python train.py --n_layer=13 --d_model=160 --n_experts=256 --experts_per_token=4 --d_expert=32 --d_shared_expert=128 --activation="cubed_relu" --moe_layers=[2, 3, 4, 5, 6, 7, 8, 9, 10, 11, 12] --router_score="sigmoid" --normalize_top_k=true --routed_scale=2.5 --balance_loss=0.00018 --balance_bias=true --router_logit_norm=1.0 --n_groups=4 --groups_per_token=2 --init_std_router=0.0268 --lr_router=0.000296 --vocab_size=4096 --norm="rmsnorm" --norm_eps=1e-06 --tie_embeddings="early" --optimizer="soap_variant" --lr=0.00765 --batch_tokens=[65536, 131072] --seq_len=1024 --train_tokens=788900000 --steps=8090 --dataset="wikipedia_en"
Below are experts of layer 3 (counted from 0) of a mixture-of-experts language model. Rows are named router (the router's row for the expert), up (a neuron's input weights, with its number) and show model dimensions 0-159. Each number is 500 + 40 x the weight over its row's rms, rounded and kept within 0 to 999. Numbers have three digits each.
After each expert's rows: a language model's description of what the expert responds to; "gets" lists some tokens that make up at least twice as much of what it gets as of all text. This comes from a sample of Wikipedia text that the model never trained on. Tokens count by the router's weight.

# expert 24
router:565480438508540438502486511480526529482552468431455507529417529438470497486452591505469458505562545493533439496492489546427516527524473494505548486459409511438473427493509506505462470538455535503524431491477471559476454575420487473524502471542510499422502544567496488566454557556458552466528570529497481505504455441493497519462513498564477504471489496485513456473533483534507572540505532487563443505466474404525535455572467518475479450510499544496565495483506491553465533591431520
up0:521515474487502445543555454537513536448496572555491494499480495432502522481445512452465526488536559481509490522500561460526574546530529495497578545540464499471554503436482506459567540488472480511517516429564539586529524461446535516477522517537426474504456492565454521603435468511505551444557536509518528493438456484507480440462512453469518465568480461451502433463438483475496563555471534462433448477444454524460515434544481506487538564513506590478573498532472450526470476494519460
Description: Short pieces right after a word's first letters, like if in specifically, g in Beginning, v in Silvio, often in Slavic names.
gets: "v", "if", " V", "w", "ig", "iv"

# expert 41
router:475535498525494521466428549492484447490445476478497415577519472467510451561449502480409439532487526498497447484456526488483465451521492540599500506495510503574526486560527533458520455553465434493476584508444567474506474464468513468579415510501513494492449477485478551498496488502484472572502483568529565507535497512518483431498535478537578511468543554519566529448505544421530496512501540484525498439471495473426495529441458429464540451489540483537588491490539434465483483501516415
up1:510503463482560486387551521513470425529546518559502441434499443494476522540477421547509499494507546481544542545443553496539470565456497485506539466467458475476565571562429472565538517527500499517512512514547615522531531451502556473517448535546515493486463445532555515559491480546517520519423521490519451534556490491479457482584493485531503497443496565518484499448522512517440561516507509552498483498462483493431459426544487555463492507524492472500562561450528455485479533537555414
Description: Pipes, semicolons, colons and dashes separating numbers in tables, race results, track times and lists, e.g. "30 | 0", "1; 2; 3".
gets: " |", ";", ":", " /", "p", " 0;"

# expert 6
router:471543545516530490486522514495538575453532503503483446491527447474525545505458481460537582547543524469460489518494466532538483518445454507481512555449483556462514464474533507561496425493434578528545594521606432546540487551528507527452590538492510503435471491555515476490538540487504470548523428455462509551429491564472467507525563545466544500563491476517549523527503499518537484472529444505579479429460477548476478557492464425514493491504544462440494531522462473508600534497551543
up0:505519525494488413502517443503485573551450464575490451520457483536537538525418463491560470583487550473490472530520521570510579485499543540431510596496485548558490534484494465479481489510517501533546536523475540516441450542552537535453522575502482480524453531436459425534505451456439489481472445520570493500451466447467509451537539508533449538552511483475503468468498462556554509549517486513519492551486519444471550456475484478540495453528561491484522529575520577430425479463422480
Description: Line breaks and ==, === heading markers opening Wikipedia sections such as ==History==, ==See also==, and initials of names in tables.
gets: "\n", "==", "===", " J", "S", " "

# expert 13
router:525417513482555579510578555546475488502462504514482553496459514489532487519512507476497442546559487530460563560480495482535493558441562465494461451510548420567458480489464492497526562506478490536544478525514514491483457433569562486481518501542495556479512515595467454428493532461522488469535495523486526533478530443535491490448450498562528541434497545518527527622526519475457482505473482501440486435555552545568548466458520576546490505527494462499492523567485510457579565495443439
up0:530493486511421461537545449494460552534447510447493557496477487525466558547491513499447464546551567542542504537507406526459510588513454453525437487524502463473550468434499466564566500586566506534455469528540495479480549524481494511530560512477465488458540437562479503543497479463545557518527521534547548553518464460541488477420545560513510494533444437479523550492520520425457463395517585531448546474499521399492465529526491513442487468511531489518538493528441507473473499505497477
Description: Word pieces er, her, ress, ist inside words like inherit, inherent, actress, artist, plus his, her and list-initial A.
gets: "er", " his", " A", " her", "ist", " a"

# expert 4
router:456515527457544499470476493456514461536512512552527531502526484464456447515494539529523467473512499494476500529428501453551514450529568455508443467520559481554549495501502534480480445489538523541500493461501532422520510506537544560552484460534543539495497525532469535477527595518575506409536515479494520485475558557486561500541514524487531459447547508496510432487454606479625495506494523549422544484457471483531390477470488579489500456469600479466507438466442502476510489403477523
up1:545527577508523510559558505500519570433427476524464538386450519495435511532520510511466482514494541530489464578522510512555530527521466472512509475568513452427522485497476464450505482487484531468492510552538545520460554454523567502486519617564558557482463558474481520548490454538583458496514447549500468464491479461460501482480511475512518444523446528450450505434485465419483494481561526483467527488511555459509593602489570466535493544526482489514479500444462499490506535466578514
Description: Commas, periods, colons and semicolons ending a clause, often fused to word endings, such as ing, / ity. / Star Trek:.
gets: ",", ".", "s.", "s,", "e,", " |"

# expert 42
router:569492524417485555479507494472488514565518464561444463504470432472532527433476535502514488530447501479527456547461545466539457446508445550514488532491557537561551447442499548465511482498452542503491515452442571466489568511507619485556487536525489485521518479469513507478514502525547525484555552458509570509481466445461488491492511524459526539515566444448522519436558544603481540465509486543468558585494520551478519496420535476545502504575561505518557517466523483535528455407501488
up1:512459544494440576497483455524496467504484546427536518595488535570485551517547510508477615498495535534516494501472510490496449508485490487522522630510402510477483503468523519484486462539443545485444491473570538527430455527491489440516533487503523517556492477526479478552491470459541471541583544514494523549461495472503518410573505613499478529518534515520536558526568508524495510439467495489445478500518550486428487566527461402483474444502514545560489497569456497542470490519525480
Description: Full stops closing sentences, often fused with the final word piece (s., ed., y., ity.), followed by a line break or The.
gets: ".", "s.", "es.", "y.", "a.", "ed."

# expert 25
router:504529467486520462516537556444395455476512516485487495466536477494508497492486452515566529543521462527486582518506472468485458489519562441487565510493522576489499567475506501549475541455480444444524475466484525510540537473502427540473477491456572579481550527517561440507520557524505503459465459520593480486498525520538486483540525406527477506528433505540492541473436534477484464459555574528535483562535605503528532484466517521502484558524584506483547445556504477425524489554596440
up9:524492574465468488493508518479452510499496498535484540461553417571589531574471406516513497509517492480528510517566443413511447546545501457553475485496511465519475442554495515573542453478491573471585446515498573514498509547471514470540487500437576527457485468541523530534521484516577508458548564539495511495537553504536586529513447506491500544506516507463467476497534444560527475518533531439514474501486571532515556548455478513539525527506467484496479578504554474377471577514486502
Description: Word-initial stems completed by -ic or -ical, such as analyt-ic, graph-ic, scen-ic, com-ic, plus att, techn, art, human, social.
gets: "ic", " l", " s", " sp", " m", " p"

# expert 50
router:501514511557473526456530511479505496545592460507519481615456525504481504534521480478466507499480468480498448562503553568483417495474517422451424428538469485483484498508552525459535520466497470551547441426541510479508477494516492481453498485481468522520560499496496527578486530505533602451502517538514555513530556471507506443502549484464477487594495418452459519444434487544423487502439467521464519522449465527417469504467436530485494475496443514482504538538534384472420505542505462
up1:630452514517472487484491484479488458498532479423440576505487504470519452621456514473469507503479568483544451482458520578456528535528516561495475453562533535474497494499527495510446507444472477489494486465519484512494509470557482499524528498510426519514563468558487525499456478483454499452469510508546494486403479537538454479470533537508551457534524510517433499461465415538466507528549525526473523491428417513418582530488461495549456493490512487509515475608541496421474496530460404
Description: Plural and third-person endings -es, -s, -os, -ers, -ations at word end, as in focuses, Tires, scores, references.
gets: "es", "s", "os", "ers", "ia", " on"

# expert 43
router:458532487497584477452482495523520474529505587501563515509474459574525476508438584539462490475460485515410483500522508437569464478436587473507491449572446487464527518460466472448526513516515443484484374518535547464551466463512484438524508497517493473516449440481487519476543541530533501512495451425407522485556555550504536564507499492523535497462534487528471556529488515434585464509418499520509538500431464532507423507463511483493481480427542502483488470521488497542434525469431503
up0:528445467507488497521402519534472469501543428451493535525519566504523451491489481569566569485447506486492494476569621567451483451484483494491490503531524472501519469498464536451459524461524523509603481468536456489526433446449462503554536529552461461411490555489460534460437475501533420524520449558480596500528521442524513516500525504502577474468521500482453544504492551467567500497547590458520535455540512533496489565473461487529481523506477398491504539547545487486501467529487480
Description: Verb beginnings and endings in past or infinitive use, such as ref, conf, exp, imp, break, parted, planned, often after was or to.
gets: "s", " f", "ed", " dr", " inter", " ref"

# expert 28
router:514569468498505538545486527443502495531435470514513588550520496482556453501442521579469516528480514531552537519550502537577519492411535518505533520502485548466485524517521503498511580555522465541505493443431441506449457484508462556564438528490432532493500470486539459465588419475472494518483506520475500468508465474520535505452510465491475515539558532447428473440539492532444455502428543464404487536532547457443509460423455540507505493515506504571549544484490575501476443480592461
up1:534560518514497587512519479507578473560500466596467514447557506459488463451543434518458565549510467504537428461447475543465433449493557548455489524491535435523521497564543484443545500456557535473505515450482494580480518544505577531569513502543408512470492529454537526544484507424550533502449514534454492505547514472526497495479463448511525503528501408449568466528489447498497440529462557443473550532534478526480531512528451541515521523539540535500542469452471500502505584509566487
Description: Short pieces like em, um, im, os inside words (temperature, drums, Assumption), plus line breaks and = in infobox or taxonomy lists.
gets: "\n", "em", "um", "om", "=", "im"

# expert 15
router:530498515405521513485545474542471503499528503609469495496430536493498498498538525490503526427523553460507438531552468494520550530492481472544415492443596512519441475512508509556460483543526540509453563461574536528509502554485462451436478494488427457499458520539545490545500515500462520514451420453466473447452423454584521551474485490534526524492493514481532516500579441574453509476467500536494528523488530510533552553515449490459483539534473443537572436485471545574520453562451452
up1:452539476501510561472518466580458620488480522527490450533471480494446502510525489482466543475425558469466529522491548509555519432566484577499491562535453517446548522489500538498497536529465507502465548463539552517504565561518458532463577548487501543485477517480542481526515559516422506463516530446526485489472482502526504533489475574484467487500459630500473565571555516470465525450501497509442522481484513461445555503549485459520481521528516458558525447513387493478522525522520613
Description: Opening quotes or parentheses fused with a capital letter, plus For/After and word starts, such as "S, (C, For, After.
gets: "W", " for", " For", " \"", "H", " Har"

# expert 20
router:478540503477500531499499462549470541550478508492561559515491577539576511498523476551430480482508477436575473419480528494469477499515458492419542532439455555547429435460545531533423460485527538547490528489504467585483526474473555473526453499473504518476498481441547507513547548554548442497536566508498441520421555508508545566529501506410529498512520499489559552526455424584497472520529510474463478454462521523493538546495461568522481453465556447507533558485546463474539557501472449
up0:516478445444513479514458512462497509501480484450597563527545513523439553439421466441465467519501571447516494513565557422496460592551454515516555492482406505527498504502490504467475494535477440577485537487582553564545451512506440432511465518523495546494479561437462527547491523481487454477501524470468499483496495507442473468501538521491441501505514528405466556444447485438501507497511480505464531440471535472561507514526497540522473553514440457405488457449469424496509486489530438
Description: Non-Latin byte pieces and Latinate stems like rec, init, Suc, -alth in Commonwealth, plus function words not, which, than.
gets: " not", " G", " which", " rec", "iv", "G"

# expert 2
router:533486471490551485512486537510504457485558498487559523537487423502494484507560492443515433547488501499516529512435534438595559589499401482569527515514551549466562527511453443517493531482505538532546503478536471424431492478432441446462510514490531499474532553488567459537453453518491512481509491486496553537417555474521454455491481455493493501528483523559542497504542518560412512414515487453531412527521526499521532522487549492526494449568470520466491593455453504579525496488431514
up0:580492470434473424456551541476451483544500479505559461468454460496557505462573524531509459506426513519575509499521466484520519503529372480446473511498510517505451535509400521448496438490502455542481477507544493437492538484489541508489497562447492553572451505480524495594476468515554439513471502507493511527521510530533537498491513494442523512483485491518508497508485453582425521486584531452465470502502475473579516584541512578489480476523445511558505515430485602542450452532463538
Description: Word-final suffix pieces forming adjectives and agent nouns, often political, such as -ist, -ary, -ical (Nationalist, literary, political, Democratic).
gets: "ist", "al", "ary", "ical", "ic", "ant"

# expert 33
router:495544524531453532432460532432420473480471531480527544441530488457423478493469544559511472560549536444469521521462476476514453450518536450522487497450504564472447452556447550520532458548546526536498555439460508479520559472566508544491541475526471435442500507551512500545538477494569571503492524416498485522523446574569512439409509487506526498475477466408480556520569477524501551540515480525469551560540515543494540532501456528574527504460519471469510458474516485432492518491453566
up0:444532541542496485470501510450523522483429541509523507508511479499495486400464465480547504475481562527525483481506518555472490450480503534547494458445417463517548430524472558579490447545477554523475565519450465513481567560469467486451468512446463490506465486585544495483423484518535539537440515475460518528459466503448425457566502411422515549563450543483501552496524456495502534526465498495501511574546470480519577619559490488433486562545448464493536502513483511462541502478517530
Description: The, quoted-title openings, and language or country names in album, film, and song listings, such as "The, English, US, album.
gets: " The", "The", " a", "'s", "\n", " \""

# expert 57
router:553565528527522486544479502510489415500508483463447498474533468521468561474453442460473496543497463481466584449550451499528496528535510446476491550530462524566529473510525533540428484511521525515420572530486475462535489510522506521468510541432557509460476549438447466518502484471586525484425498484552466423466413533609595416579493503509506483497541514530522507536508495488426469545524520532536450564496502488441546525447517554523429458497492475463526502488503466467516432515559536
up0:472455469538517447460443453504553515511504505472511493426524513526523492511566476483484488509524552425465532494572506474556482524585445525445544528550465484511499476547546448461457509455458515513490522504530566504505424427502419496574486485550536500554522560461574537491534515511527512524518538483494508562513517541580424532459472571510458476545476474547339498445425528565541466464551488488507457493479501529472548490508557500487488516512543535505519453469507502571535525487546565
Description: Adjectives like final, former, first, original, international, professional before nouns, plus section headers such as ==C, ==B.
gets: " a", " Mar", " and", " been", " final", " C"

# expert 0
router:447492480544477538510449475480457421528569607507519494554514499553507515519462578481475485501547443552474586521458509466529446475437567479442466496514481498499497471449542471488532536484562523554414499509429518441500476507509527501504566533493491549507490450507449543484557528492505582486467448505483472548477491472478550500550414507451491505477506518515505503456543608407599444476420517515516509461440531520510478548472497527516529560509544502499456421509514490529445471525501566
up9:532445492483472448482458505538499479490564507478440529490516501508545474535555522587496455523488472512523471482498551455498488472483477472639456523483577469467515402500527559500518479476528486547465478413451460435482494438519534496600499475474451483490544531494507511529526472526468568538504496431452515590512491535511489507505521497466576465462464473524443479494418457501415479487514530495538570518475471460515519537539561456557546554510512516440610541494481433511498553508527445
Description: The articles a, an and capital A after prepositions or verbs like is, as, in, with, plus did, does, another.
gets: " a", " A", " an", "A", " did", " ra"